config.yaml
n_experts: 64
experts_per_token: 4
activation: "gelu"
normalize_top_k: false
routed_scale: 1.0
balance_bias: false
router_bias: true
lr_router: 0.000842
vocab_size: 16384
norm_eps: 1e-05
tie_embeddings: true
optimizer: "muon_variant"
beta1: 0.93
grad_clip: 1.0
seq_len: 1024
Below are experts of layer 3 (counted from 0) of a mixture-of-experts language model. Rows are named router (the router's row for the expert), down (a neuron's output weights, with its number) and show model dimensions 0-255. Each number is 500 + 25 x the weight over its row's rms, rounded and kept within 0 to 999. Numbers have three digits each.
After each expert's rows: a language model's description of what the expert responds to. This comes from a sample of Wikipedia text that the model never trained on.

# expert 46
router:528519499514518508500514522540476506490524510464475473519502459465503486523502485505458473511456475498532472547500511474504523552503511479452522470476542506520471520520510519435484479525496468492491495478507483470513527485470533503475476484560484503510480505515531473485510522505516516479483506479513495498530491511451529508511494489479502484490475514501510491550485488510495520505508476474501551508475518439520438498507534426492525480491542482526495550525528494481498434515512530500527466461493463507524493528508482551522512481492476492506508502520529486502508523544490488468461528513521469482546506512479454529477492507496525515534519515511522469519460485509485550496464511464517545519489483507501488508507494497528507500532512505497497496457406519531518535527524482
down0:522442507514496532503466494476514507531492466503517514511532521519503515527487481528499508501510535500542502489533513513473488486539497504467535520477508506518471478465501509491462513516535552489513518480504503534480480515471580508501486481476502531492529504501486476500506537447487506509477481527477505504501497449482520514498508482511439519494461506488527503473501501529526515452460518507515527492482487502504487503516499545548540525540481504512493496462498472504495471502527477538534488484457502488514517473456519452508480520475533476436513543502511513442483442538538488502494486518478517513438455513474507473481513515513528498508464486494472523529505490498443555440545487514513508511478491497551505525506508515476501524504472478525513521526507547486489502479464452
down1:508509495501480494478477454558519482458478529539479510567521471530516497498487468542497474479517485506541491482531472530461512491531497500455494489465524556515464508481464497515479503500486499522506465512493478521502517500469472485532509519502520489479452464511482454454535550540473532535505520528432505510481508524485494495503494479477498505484544489490513478484495518510520534484506526493512477534448492475514493538487461518508485517491521549507512525549493541508459516520502511472487491529501486495499504459522516476468462514478465473535515559489496486511494508504481494520504524492492479534474564477539447493480457475499486505460514487502472503447506484505535486481461528473524522483524501534472494456500499516495490493465538516495530519472499499513464469508452492
down2:476497483482519522466490505495515481497573556477502496537493520535516478476460468457539521519489492511514504500484509491524535454521510489499485529471491504525512480523466476474487481501500520477532489486545502521521493555543529488481518467497463505520517497485511517488510519522545485517498462500481529533467534515478516509506504477462490510527519500503455539520551517499500522511483469467459474516489503508477476486512481487462503489469482521444502478502523514500511490485493464537522501522471512469467521483542455461497485499464505515495510495506458523504526466512501536507506465533491442536508523486481483487497507499526485511523473457484539509519537511509550474538496478504531474461499533491515493445429498526581510494526485545538474487501503474506526487466466480
It responds to: Short vowel-led pieces inside names and words, chiefly an, ian, i, in, after a capital letter: Wan, Van Nuys, Persian, Meiji.

# expert 44
router:526538451492472529502496503490536497489527491424474461508500478470509471523524535467530481458470495464505448508484499484489491558437518487491479480487473509519474492479503522493540461500457468542506492506499470456486516514543453502505534468534528485503519496549464478469523459506497509518547537503470469513511483550546558526524600447519493473457498501500471504514476468500503494541464489503499500512496529498509473504519467483475515502497501518527486474503516505479513512495478508473491491487505505476470485531526483487496491509520523549524491488499481486494525539546496465508499499517535494529541518508473463540527505493480484499506455499480487524506533498496516519479472523492488498524490509496513490494539467496546513509524482494478467530468503490506511520520529508
down1:508495500529488492493486542528497464518490503501512525483457519468504505548491495509507559437544522470525455467477498490485500508519470478460531501485491505530504527503506483515471490532480508496541515490507522498498544481486498493514514505477503537464488510453541481527568493477503515486483475505512447478523503519513504540482516446503484504525495498503459501528474494525494528523512517445464502479500540486512521542491489465524466462480509505499502507505531515516507518452543500470510453460465528573518479467521482503522469513494512507483468523507499473517475492509476518501539476514510476488478499486398485526473470497521454504504506511510482469533492493538518495502483523522500528500492472485526488501472457511477517468514480551473485518486515528514543541523525544
down2:501430480518510503518506490486503499440529515497516510470521486494485512498496497486479510504450486529502534496503511522521495510477497484468498521503450509497511495476461464519495449462493547558499525504481467506506522507498516516517521505484518495492506515466470523533482506480522477476492507521517493470495532442510515514503465476509465535504530478513521457536477498516475455463495453558497494515520530532489499488516444518483478503532498545494506507501511536475549470526497529506473471503476471506499520542547581533511541520529519544487501526457500531469532491476481485488528509536513487479477479503513482517515517522467478531493490464485510525505474505528476463505508448497500502496520495555482497491511521507497494530580484515452478470538555493501485489526506525
down3:476489484507482523468498506475480482475541546512521464476533502511477538474521534513507507545476444478523485516505456522516483532499481499484545510510503496500488557496490510525533509503499528540445478526485459516508539516504481489523451482574480497496471493499504493521430502487520507466519505469468493511495508509531557488511473462481478489533487516523537482474471479506484465538487499502523502450497503530559536507507518501503489511501460469535526484467541476448455503452463475488506509542481517488502482496519487485470516523542429444501518558488501457519468520475487493501494484522478504468496488488513482496506492506504517494518486500481516500519493523517506526518503512527529541477521492498478518505497512471518504512535516479510455514534531465486508514532539536
It responds to: First pieces of capitalized words split into several tokens, names and proper nouns, e.g. Ag-es, Lis-bon, Ros-ecrans, Sy-rians.

# expert 60
router:509479543498472461546512513499484518567480460506511559484512476494513492550474495482497501492506514495518503515508515538483489509470506519484466519525532505529499495499526462510521511517492526465450511491513493487518528466464505489508499513450535522523486467489530477491544483488476504508475492491446486476506477471512481474490529547507494450527482509508502522498528515512507510539499455495475517549482497514481476473497497518477482499478473529487507447483489530469560512494481550495522526490451543463528501486462541475539455516479498516527475488503510472520526483512532491489536505520485533511512553493492546501451527481464501516530525463471531515523479492507540463475520443490491485495509493550460493500546483487449481502470515537491550505504502500508543489510492513
down0:481538503502517501478507510514485428531494533522446499477456536522512512478536544529478506510494462451507513528537481481499524498502491508495494497543522478485504539481463471500491467518466475491474506529488484491516487488532502496483499521514528505511508469499513496537479513491465536527479530533538501453495525502566480514509462496490517507455513481476455526517478516455499514517506470499487541499481507510457528456516479494504496480451530468543493418481492479522503504462497471480521522505508504500509519493492492456529471555451533521516470485492476486529482487457477509504485503501483454468540475494496488569494497497516518503521474511504492483522506503484475472512543495510462519510551481522487515495488457500546521485559525481521461481503531507484539510510485469
down1:476492460521483497494498493508481503453546428516528534521544487512539501465445465521470501479476471480503491479471515496487530501516494452550502544503488515470483524508498518529510502469504521487521528530484550504493502461482515515479508500488489451507509486514513519498493483503482518504511439469513532496524484511516476500548499490512460489511504474501530537497493475492495529495494489550484472500524496517483538506547527502495499446521515508539537555520482507503503513495503498495443443519477487528493557488528489525493469584488510462456502483489491505489505511488505509492467500526516508522525450484515459487522465520497516503477512516433464543490502491501485535522461526482501501479498487467546503502482475513502484505476517469493504472562529489497478463445496484
down2:531514490534501484492493503492534481498501507544498512546465486513502470503507511468441524446489473491518474502496528486518484499509451539488467506503464467528522472507496492527556480505494504462473526482487443523530504455487499462491500493511497480512474512494492535468506468526494512533514482513492429495524471507505525440507531482497515485539491509506510521515522503524456507486526505526505466497500489524532449465502543551489531490507494494476510436452595498534510501492536485514487542512487507501512488535518498513524472521522513514489519499452506485530451485493473502516489512465447473518529485496525479521542501514507489493507496490554506476495505503506516495504535483501547484504463495490508497498483481478435499509471535517509524526495569511525527485482464471
It responds to: Common nouns for kin, people and topics after possessives or "the", such as daughter, son, family, team, season, album.

# expert 33
router:535525472519491529508493534515524466483547555527493474478531502463512496493513497528486527561448482518555492525469442453504547490450515467540535519523485458509468491495490506505533493498509502540449498453517515459510477528489512483516505471477495526479530508483487522471497478465472508502522504541524531499548494515472478530482507486510515467534536518521503484534538471494520481496486508535511447483481521533537528533513440518491525473494506533455487500464461494511487442514535486471484453491449464485522502518513498541494514506510504488476538515468524482468476526475469485495508507461506517522452496496481484505530516488528500488478485518494439486506504513521508452523479500528518492506501502509493521478489527500474494470478492483519521524457529493508495502497488494
down0:491514497490494485522529510474546473516445470495513522485484526516503511527442524518512494516494488499527490494425521506504488476512466493471497511487515524533467506478485565494573500527521489500487498505497539481503484460459501511515493517472491469492498517489478544529521484550487506534457536479499519520522460485483469473464480502499485531475468493552488453504465515514505463463506542495488496457496478519499512518510507485513524512477477483483496549477534475506503477517492453518507500511506492537483483504509500518516515490506456448530503500530477563548517513515454524486546490491509492489522484503468539556549512530509476490475528468523557447513489485512501525476544479491464494493506494483521499533509453496494495490522495502509531547460505501507441530507500495
down1:475499493522480502507465518496495515495449552502490527504510512556479527467546485527490500495495501565539544501496496481508482499517463506502525485479547448520491509510506508499491522485534515454496475482533495484512521499566500485503505487490487461503519524515523476482506470528517487468509474472541492552500509464503505471514467505501482493563487506483501541500521512503466490489499525514519455499448487540509512561500516524495514519477480514468493508518552505535530489523562483503487477501500439487478550498503488473479527482484477505517478465481487530473467509477495523498543489487475517457521470511521503472510487494492517469439472543559531466462505476489466465508439504524548500496531457494513508506515480485492504492553527502506518502466538528502510500516509489
down2:509515438484522472472464506555494487522448557504539522511445489482501520477509527522492531486476551474462498560515513497495508531524481505438457504500512532511479555497435519542531498501514533519497491467517520528530461512446519539492507479547536493513474498484529497520515462510527498492524478483548456488517482472492521520505486520491479513509493489481492522479485477518502490465527476472488505533480504502545505501439492486496542491502522525471520457481508460505471524510511537514484498516466522522522486469476469489542514520480509474522456507515506477528510479495521466514475488496542518474516483502494481497510484480475483507541505467456522539514521524502540533486524477527503497493464452483487511498508509495512500472479544521476489490457472495527483471488502473
It responds to: Line-break tokens ending list items, table rows and paragraphs, plus row starts such as | or - B in lists.

# expert 36
router:451534505506496520513474500487484507520473505475524522509506519469497467552448510520491502517498464504453487452479526526478532518492494535475484490492483546521515481498453462489515460540534456502493488526518509480494530518499462505513501492496511486534537487458496488501483478482514500512504533497494502511516501470518503443478479480523487517504547489504551503498498538437506474526481543441454458508533508501476503518492464559487481473520451497504469452484452449512497498469485473534467485524506524464494543508542482500488486514520497479465483502482480463466528488521490491514518480525532541500458478502536521518552491511492518535495496488521488494460485474510557466538497541514513537509506510484498518504502469518521499538471458494514511508479547495528475499471488497
down1:468491562507491459504525520490476519513489483518500476481490498514486499525503501490475519494493485510527485486443540483492503489472472462486512531529474525502503489488521518514517476495491498526490505504494490510498457497465458486507478439516508502473485525503521483448510529516544518481494464469488540515512522454528443485508509499552502535582462476493521487491488506490509502458482487510502510528495502506469534494515506524505515533467507540465536515537513509555513506477545533516457460482508550519440463526515521480490499485525478497531480531476503506526496481500516478512519456532493487525542460496519480497473473515473505502489482533476509489560492469497523566514475488510490499537502504455484516499499480497463493548500465520513535482550497516517456527505563480
down2:508495532481496488504508464521493516487498484508485522513530516494460486484471492483487473473464499527509509503436500501468512469450474500493497513524506510529520515516474532549511485496528501510515491506534531505512526531481489497516480493503475485481512504492529470509510518545491499464530515482507501503531500564509509544527531484485475468521514499519479501514476496477505484515489497540530468480510462474548494487494490500511552522514455487500490534518504507429490462455478504553462521461534433542521559474543457505463528529485494483552497502477462509525534527521548483498540491486511451490512528503502555533534482547531477500469516493511494499467525497490483494503505521470514557491527497467470487488489567491496507497480532527513477484474515486528500484475474548
down3:529453520483500507514466441527484471483542440514523517493512503494505490478518507521497531444509528465502481545491452483492500477510537536527491484517494504525508550534474457478480507514535533490544489538491506524525526511455478493515481462463493478493521471490511495466465465473554496511480466523490483496513505482517525475516515475456497519507524517556470505499467499504515520526478475498548506511513519476550516483512493459473507481506523482503495503518478469480469533533513499472503499459521511549496534500517441535442538521525489503506520508492525497505500492484527473509496529528477505482531535509522502514512440519550475509503497511510480473467471494469498549468489482522528483504496501501483494461471507518479512501515462488461462514479495516458556480462539517
It responds to: Commas with conjunctions and linking words starting new clauses in prose, such as ", and", ", as", "that", "with", "by".

# expert 7
router:496473512508483507500541547528512509550486505487539521494511521532510486510567544513502496501523493517500531446491481486501519489470495477506487490546516472504500537531525488483554531438488529479539509500480486520475482503463537478519501502448497471505478570539519513500499551561517485488527481529501495461533487491517477447521500533510517513478505507460461498487479486533492506488490466471526454519515511499484503523481526490507446499489515476475509490524539531469512485557491526522516530465501509509459486485501527490508514514540486524463539511441526501500543505473471493492516492478468481447504493508508542444507462498526500519472507473487501542513483507501507500471529489491491476488464493507501479480454523478490500527494493493487529464509507488445539458516497530
down0:474507572521497531515514465504499505480490492515509497473542476514498531492492519502494549536482529505494490515464514505521528470500489497450472564514552514547553496477507520493486484466529514493485475467535508501477489511525499493498527467477524436489441496486488426522477457483487504523485493471504512496481459478510505480487533521546514496536499493516476497487510494462464481534498517494504463466515489491498494496503465533494483485549497510494526506515485474485492475507499511503538508500510524532481471493522528498513522475488542486489514491488487509496513511522473491508510523492457480474495533484508495445548514478519522482464544474577509535511504463506516512537498427494504526526472512495520481531482519456486474506489430549549520476496525497509545515499513504
down1:513488498506459490481523525506535467535527477528477501485493516444500475549479479518459516506476497478473528520487474504548486520528494505531511496463549483488523512491503474493519471508474499543535498449504470481519485551484522497484517478477512498495579509491473568471508542475482521487519508489523525510505504499465473521518495449467487517501529517465451501483479474483498505485524484522558479486508534522476499541520507512487516511475472537493495490472521443521471509487506445510477464562479509475460524545508486457503528498510489479488487500482575554529519503480517483509478514524519508476528517481506477486506484525516477490512552512505478485504447521462481456514528500502537483484551496528515522498483510504464510491480492508535481525472515499501518489531510474
down2:516507519486514462502465488426502514514502465498546494474490498536488479506502480420499487498514539534491499437515504449540490488499460496518468521507523503489487493485489500531491513499509527433509506534500519529481516499545515521466492491489487513468476483536513487550467498459495491525527526509476508460492522499452436513525549513488487520530517517502531491496495506533499488476519476506487456504500529482494511486503487501504455527515496487442510549514531493522497513506484477495494512508442510504529543493535523517478450499520492496423498525537486486485500478475508450539499536487480477537506513495470509475516474544555465504508481507515547514502536456499489523490498528474523494499492542493493511471570496485501480517524499513471518522484530518473494502494509529
It responds to: Field labels and values in Wikipedia infoboxes, such as Born:, Coordinates:, (age, Personal details, and places or dates after them.

# expert 9
router:532544482466485547517492512519548447495523482523507472480529451527499534530488491510478504479496520477497482523531532503508446505530523529481474505489496502496502483507508496589498494502466503515500507500481509530469495516526499523495500453477537461512482506492485490503550511451496497472496513498457526512473500512516521519501483441525481485465502494485496513474495454489482560514521525527527517492485507459509455521527516466456476488487507485507505534515505509457516510501503478517515524489519447494504493513485466533482559453508567502511507493533457453479457509469550469498472509545538497490482496485488502505503463494488483497476463496442503489517516494503542539463511477468477494498517504512484507515503459492519477522568489497500476501475482539475504494525537467
down1:464490524513499497475490551484469493496508512474481494537463504521531501518520489531489509502533488471558501540524568513535501479502469460500513526540475527484528502465471435477467467526524489478523504496518423513528508522533532451468486487471497480513505539501538496506487487489492510498512492520560525522491514524517485524472527497509529508523531499484481517472516490456500529482492456484517459512479505508496529486506516517526504464503503502492530480515515443497555519474464500494511468526532501490563515527493459480510483522495469492504523484486469498487478532530497535506490521551493522473501522501480544500489476516496528498466503496477548483525501457502438504466450485518442489467484493485530500505495518453492509526474486502497514480460488493509484489452466519
down2:521476452526515483506486502464479497463486473486479502538453538469508505483499497496522502500495501531540520540513471506510491445511541538484496538529465518495494475526539494505508542483490491492505518527453511509528480515484470513458519519467485456471473466508474486452431498517482542505497473483506518528520544500527505525507492460469514495506493501516538495516477515486449499486496498511486462501562510476478472474523473492525472459501479526477514529495486501514502470521523518519511518480526490494474529492519482526544527535517466476510483480545468576455452519524535483486490452507469457518523530488520500527505491499465507513507487493505515515538495513470560511483517533498501527490494470510498494523498499478474514509537542515490520500592472484516499515484518519
down3:523483440494506490485505476499501517530473509501513481491461476508535502499476524529515488520467466524475488522503491542511550496491536520506507485476538510486533515493473501480509443491560545466488468542488531529529495475477490497525460515492470558519502460478516499471465532509483501489555530497418503505465473499541520474534473512538542495485552492488487491518482498485536513481503503507531504487533537497479474505527484473477532454552513533497473523503498505544475492480486513465502547490515484545502491463529496477518490533472473487519489461480530470492454535521522490513501516477501487505485528518502513508484476451468436509481495506524499456535504507540504502480498534473512478505511513491465499508492477515516510484447483496529501460497497511521491484496465446
It responds to: First word or word piece of a sentence or table cell, often in census and biology text, such as No, Black, Wing, Some, of.

# expert 41
router:512510479503506525500477464522487481470484515438480466507510472503516498503544479493527435522474496501536513529516500471506542525467506500468523476486521486519492530512496545444495464472501463497504504476532484501492539474499531489467477477555508504483492496537528491510484526496526505480503505500501499520513514529466517509477533479482488522461487507533502495509481519531529475519512495538510536488503544480510460485531510450526493473485517491525493533532520536462487486508504521508516462447506468510514494538527482505466496474426495448527522501504522521528516515516508498478480519536545469486553525499477427523498483523479493502545519504501455490496480504490481546469465487452502518510479485487483526475508474506522478493533499497487480526465427514525481545536531468
down0:498503516530492493518513475500511481496468446497553508489514491517529497490511475540452517535524519475516502530500529483493449486473449495476502446527489531500498485535549509535442540518511500478462489538458578471483495464495520533474521497509527468466472500495471477490496487462486496485512485467534480480526470497522520459478465496500531471517492505472503478525530532499514480496473513474513549503520522498470503477551520505475481548504487507486486484520491492519492555518528518521520485465454469499549501489520487494487525498508504526487519497526507492532498526468511507491506521506469550493516527525504465528475530478505521485530515545506504473488475520494460525529526515473445513522533441505473480465489508536471485506560497495481526548491496507505490490483500450
down1:524447504525507489518483515497492494518493490489532511487514554475494518488560519499456516460494463488574465551491486465521489505544464482520494505521509495474493475527507470502487507553484499508529519479478524529518529462489501506483492490488506508507504496508515491515455489463542512465493488450540529498479480489524504447481486509475470470506513498494530494471508532505499504486498509514477510486512538489527529509458512521494492492517437490472523488479523507522465515471476487497460507516498522523412501491505488471544457483498538474536479499507517534511517464517520515471525492526479525484516548479438483534502531421481520538519509488519527553508493491525506523522504533530493510483516492515462495483507510516491508510536490573510488483516512492463493507526499449
down2:506502492506494498456515513489511482496525496497494487525511497496555503512485478461477529487530453490487462490487509485522510505534489528503523456485540523503500462514466517540509476556516455521513494520479540526499505518489524541493484554521496557502490498449494499470482547493516513506495522487493482515478488519528526532472525494476539508511477541539448529514551474464509500516483515492445501484466510492469492568468478504501449517458518524502535520478479464478516500463529509514492497484480517484520525511500465501491532471513487517460518516441543520467535540481533445501552522462541493514554518496551533466483480508502489508540485510480449466516488496500544499474534490486497508516470545489520491544486495514485498479515519502476492490482477485506525484502500507
It responds to: Capitalized first pieces of split names and title words, such as G(oyal), D(igges), S(iege), Tele(play), often in lists, credits or coordinates.

# expert 39
router:469483510518519479475475475473519542517502474492517512512505499505512482466527483505509527476523514537463441485551507512481449543534522502499530521459477522501511479501519519526509503519509470479494498554530483471507495489522514505534526520515565508493492500497529478522554552487493515482477481502530518540478469480455484475485474516472556495502467492500507518469541518526485552495496472459465472461499513494470531498459475541509458505554456530529512450488475496502483504474493490522502494526490537512532493469490476529533499487518503470493463509507443510479501511499475507518477457495484562516458452524470530480471527498494494506549464492502518500507449490529481518509499474455498462473541507502486514504501495489484479539498526519508515469493482519487458472475495499
down0:512501533490493523509524505515510508493452501504517531515514482519449504510530458502508517467503571497482498529512520507514490523474463488445480506504529489499478513514465525462470542467523483489510509460539463482521488506473458489456497482510485517474500471575490467462504497541473505498498518460507484516547506469498479496499525518526502527502449487497467537457509489466511496554519513500462516530475512518473515497476498480533516500486480510504538513503483540520523477506487541500497452535465455472530515519423494482517527462501530457484503479535539519482467452509498464520463505536488514511491504492456489480501473506528484516528505478509493500484503517497467550509482527514488475525507486531485512545487502476534503525513507487505538525493536503468453522451542496
down1:484522483476503523483530485518511535481505506489437445498462503510479529514519499515495529508481507432512523539434486530494498502463482486453519507526479497514512539510511538526512501471483535516522476518478483466479536479499518518476508504509461486493529479467464495516457491493500480460519480517499552514496522489508483520533517519491553484475482510489536482477470497470507484529498490458533486529532515507489483489577468514489507510507523494470532531512556492495517515497497486512483452446526514522459543471552498513512483532551518515502544500491501488478482521501493506503466516466540494505498520498512474518422508474532553502480481463495474481515528492499515470508493535520537497467512483503503498503518506531521489498479495507460486526484533462465476534543463470
down2:474465469516490466484484477525488507526526519481501491472485526507490473492542498477472476521524522524496530446488499512514443471529521447478520511486554467470483497472518483529477486489467487461546526484522572486492465478524507484511489499490490463522525505514493494512497484491491494499500464484560522571521501488485507486538478511488526542502497475505534529501541469536493473479472515451458482517479504485503461519481495483546505566523499495487508525483491500460503465541501513478494492493497498499509565482506501515504517474481487467512460501505526526520497516507495486480550479481514463529509502508478515478512487550486486495472501522524481480474479475508468527482504547483521520545494466512532521521510525559524511484456549502539463549521520468505490538522494482
It responds to: Endings of verbs and nouns in running prose, such as -ed, -ing, -s, -ers, -ated, -ions, as in disorders, applies, follows.

# expert 2
router:508532488529536509506502516505477461478469503481479492529517497531498507448498485490512498503465505493469526518514503425498543519454493498503477480493480488518474506482533507491464485546510486526505501499460468528495536507530450533495508456468491485524494525509542452517460482515536509482519505514524452538496500537494507524538486517486517484503522485541541468520461484480541508481518555487496532509542536458510458496500520486507487487491526453529561506483505451510491470491511491489494505464528503486483473507516499562494490522480468515520460470515538560527528503470474522495478507513549485507518508499466460526486498518487514488490524502470516489510525457466507526445465511477539533514505468529493525509491488497547504507515516499483444483538477523500528512530530485
down0:521485517506532535480495468541504499529437492479503489491539532523513499489496537491531489486514504535540446488497465518509523515475457507539529516506458506507504500454494498520468486500507482481509540520506485452537514523509492547549552502517505522502480491558450518501436523538524512457479491474495517502514504505522535501495509496462464506508500503492538484466483459489500519465516466494483494505489551523497481499519530488474512502522486510494481522473547492472525503498504507513428496478462508476515494482515498497469460502478535516491516496542480482527484492517519521491505487485481463500454530510485513482487483477507524499513568542516527475511467466502483574484455458501450492482477497526485499509449460472521507501516545459532490525507507509511490528497540497
down1:525461480486462537515510493514493482506481538504538535491502497486521492516542493516500483461498480529498545456520453475482533496483498503501519522511497491508483482488491556509521503449537507559492554457545520463505498488500482517496509477527523515483554507510444490493471493490474506486497506458526513478536463467486528490504504493529480482537497508475486480512486518489538482481492507486513484531491486544471494522547503482519528462517532477478487481507542500513534479492512563475469524522505495483468540534492474526461535492485501498480513469498519469491484507559484498507451490453475484484497453484480494488500484499533475486538496551510521451512558468519537483521452541523530477503501483501522502466472473531450497475543509499498512502533484527488511493553507517
down2:492489483492533496499480491478531518513482520509483507493530540487521447519507512493523513519480454471482490518478452531541525509490533510515504469481513538480505499470530521526469458513467491494511531498508495463496501432472540514537504509517475484515525477483472493474532489493486492548515532520513466531495496486470508521515524479514456537460524483520507516513483447511483490533520495530546523442474483483490497488492496530508494484441491477511516521481519481528540479509556487545523494521518530490487500529511482523528494527484506442495512495474540469493508479490469505505495486525473510513500481530489479469504434455487468509507493531463493530516506503534465443488427470483526472501500468477496498500532500482482508502464494491480490495467473518482595483488466514
It responds to: Capital-letter word pieces inside acronyms, codes and all-caps names, such as SIGGRAP-H, SO-H-R, CARAVSIV-S, InChI key SA.

# expert 61
router:558487472514522488521528500503488501477514488476545494509525532498494494455489518474506520450473475518521473499554469516498490535524502493510505484467485525507545518513489490499515501478513476466514530527542501460507490493486526495500490520475503506510504504504522489508490542528481511492493523551508489513483497486465502495542494545435515512521487496513529506469487515508466505540505461497546517513494490451508529443457498464519499487513513514549472541514525547537508501493496487445482481488527495524516465494491466498526486531532503466481530526512458469507458525530506521520479493526490487458498471488508449463451509519505521512467531482542482457561509539493477552447532510519514507498494470520480504511531477480526486555479546525483470509451499479501454512487492481
down0:499489491518525480513494486482518490508535490553505465504483478446480514491511499530509477485503500528516462512487509481485504494537494491542477515491463466521484505553454477463486496549506485519474499519532500514498526488492494512480505524540449475508494497518525535481491513473503471478525522492530461532536492512543502473480509440437498491496492514499457530485486498510530526519463555496540489487500499529522413474487518528533505504471477534500545491479515478516511493495515464527505491485543507491511521465543478488515481544453452457513459496496467522500463529467473551480488480477494462524539452500477495527481499505526482503498527509547497447552526516490487521496498502463542516514511531471509479506510539469489522490497502498506453510519480503474497534533480502
down1:490484501502500488502481523505521417444524505492511511474507461498529526504528511494498528490507478477492530491529496494506475484463520500468495507525475475465467527518503506511504520491494495514472479506532487503529503468492495507475493541515510471455513522516538516523513507484466505459442515495525508526495503524483471486499527500517451517514485501522483481525495481554480509481496478481459533500521499475428547481447515519509500482452540485496505490496482498486547516495526471482533488531507480524488502491504545556471459506512487511496499452496531504486446545526535507493489504492527555515483507519498465547474496495535447503513506483443535470516499483525494574499540488518531530485542518431481525494511508500532517550500513526515496515476513442479498515490486510
down2:494544515521499484504500486501479502481523519500540475469503504467494513444510545453472533504521489503496474506557502480475511530439492543484454519474497510531513451537475474479471535450550483520470533502506505501471472493489488489516491504482543507465478506534490527487515505471506507483502486478492435540480541495512490461482483479506507513511497494520512505524516517513500512493505505467546510521513493500550491459466535544464525544528519513511463442489521461512505526495496551479468506490515473468464473522490542471483484484524483507518517477458507514517530498500453522496499535550534532471527471502519483473493502462479489493457507501520490503504493522483509511480494469471510539489470550503498499551448529471525487529512478534502523495457471519522536517502488492
It responds to: Word endings like -ia, -ara, -ina, -ata, -o on place names, clubs and taxa, such as Timișoara, Armenia, Yamagata.

# expert 59
router:459532510523525468501550489485520509523484501497487501511440503548508477516462492526531486545484471516473469481493478504528527502493499513475498445493523528522528457522477455527517497517556452492526480516507498503474543519555497486505485520508517484510476501489503512469486460484515492498481479470509551510519479487482494463476490524509510534493507493539521535508497534461488471499483515529444467493522447463507512526490517537493535480506467500543483481526496483498525487481491470534483527517517518475494527477540468497440474499491466488511463494485439461495536489479509526490515481530544500508488508513515563539535472480505507506514483523526517438443498513509499483519513529460478541492494498474474487506546495493536485509475457530502498531485512502521489465485489465
down0:496491536487483517540498532475470494530516500449513485497499469497480530527549506489526526480518447484453515459489526503520499524489497481520544553530469494526527503519509471514472528517480556534478504482516506527490474486533496509538497465510511503521467507493459464530463490496525500511500562482505478494487503520502497515471508466508460508526534520502515530492472506493526507492492436488493503498476549500474513536515528467514537514545484522488519480524478458491508517520479484531496517509472493522497511457511492493486500504531536523515514451490510444521495492536578453497465517473490530480499533489526479490543519504470485536452478512508487478489502538521517512522458498513511458516471457505476496486469514491503478499517523498519436445455514507499491489546462480
down1:514487467503502519526507544452484466528526486520498506503502469548499550496495485495497459531513475513447478448495519489456491496468510483566499522540504525552499551503509486506487526473461456489520494475511527512483503490492497532531470505533496490503526514522481491498492509530514511455468503451512474480480493490505486518540510463466473491444470496481562510508494507483519523476502517493524533519483525477547486504542500514481475499497487500492477473520502472537468546520472495541538515462494489458487496506460520492502486525445537510548505476522475463451473474526505529497509471515509453507531476513476491523495506492449540507502548543443542505472484478495484508464488476525489499501480528488498504489545545494524522506511515486525489482515466492532486506480519499
down2:506511508499517442516506468501514495548514521489545457516490502490482470471483540558447540519534522547491510540526525516488528448492539502509523477503492474485488505501498521502512472490525514455480505555511504469470499523499514510500471461513509477471560522511524534525493474486520510519521466474502451502506488496473484464465580477475498511516463492486489469494509484489507472505488502531477576521468543490486469492516483506480507502519490484495517514510472517451514524518465474483469523522527501528492498469536541500504496559514494509515511447443486503491471505481463500502518525471523496499471481487451522526489503476512490501521505494496528544497525500478504558498430491505469519500524516511516500492496521504487501498528517512503488432491477509499497462514554495
It responds to: Conjunctions and, or, & and commas linking items in lists or clauses, such as London and New York, or using.

# expert 38
router:496498475512501497500448518479434456462452481467488502532513448513514536493500533519541523489519472479528506522489515454497533522476513501475504436503485481536491507513525491472482485515481468506510525524555453467509525547540523541475496496498523484525462502497512463514488508512530526482476489500561466519507469495491508516510485501468487508503519505515567481523495473485534501520495463510494546520516500516484495462492503476489475488514533467524493505510500551484464488515503466498467485474495487503514504536529495479480459504471467494525509467508494517526531518477478518480497520486527474478523466500501452510489512504462534540491543522504518501458522570494456540495466534480518496507486482514524517486506491480537496552524553499503482491531456523512503558499516481
down0:532500481526485496520533484461476559521517527470483495517484486458471485474516528530544489539491473540495528494507456481488465523519497510496506512522533518483482533510523506497560508453518485472447472503477500483476513551500462493504504480459519526548489480493471505522490503542502502501487529489510549500480563477459522487509522495486488497521503519559488490462504443484483475546517456506511460490507488506499466442488505471489531518518482478491509525474506518495510510476519494502535500491503483486526460469503503502498506465521502449494513548503507503491474541486483500468517527485475548484512493487563489501493496494510509492470532525541489509497522464472503467489490544449491549482496537469536504519522496502524500522478512498466462446469479474455516454528506513
down1:497469498506505505504491493552521510508522465478489520495511451511471476515475536484539490490482477505532495476486465526490500485467546501468509530495490515501524501480484470513492513545468519495496535509502445439490506541500482527505470507505482471492499482543457467533468486516517459462506525507526522513452492524480502536510475521530505525479515499484544497507475467549522509530503528495474478486522496456487549524517503471512496474544473510503509547498499497505492483429519492451523492501491489492499581475481490477475494480541490487509528521493519513556531531512514506513538488537475491511444490497480501457463476514500522460469545563496544479534518488557532514517477514486533518504470461534472496528468518496503492491535496533495491500487497488517522532508522503
down2:460519495531532501508464524531493505539492496491542477442494487501479490549512530486516503502510451495516550495490472513470466509517473494492479477515482483528492504496519488506496469510543510428454530507524473515503489498487486498478454461484508490470478483492474440512464498511482527495523487504508465515519552497509523519494471551484502530502476525513519469456540517465507520496477461483467525488495538502536515490487497485500533513511542485498466494497515507489518525537478524489512463498475512542499518508510507471459527527508513481483496547522507493494480505462513496501455480529544535491516470508508472485497505520484591511515519499479481483528526524481502508535490565514492523493521471555492490513473470531477495543551488485521519493522528491484470513578534478
It responds to: Single capital letters and symbols in model names, currencies and LaTeX, such as DX7's X, HK$, $ closing math, EI.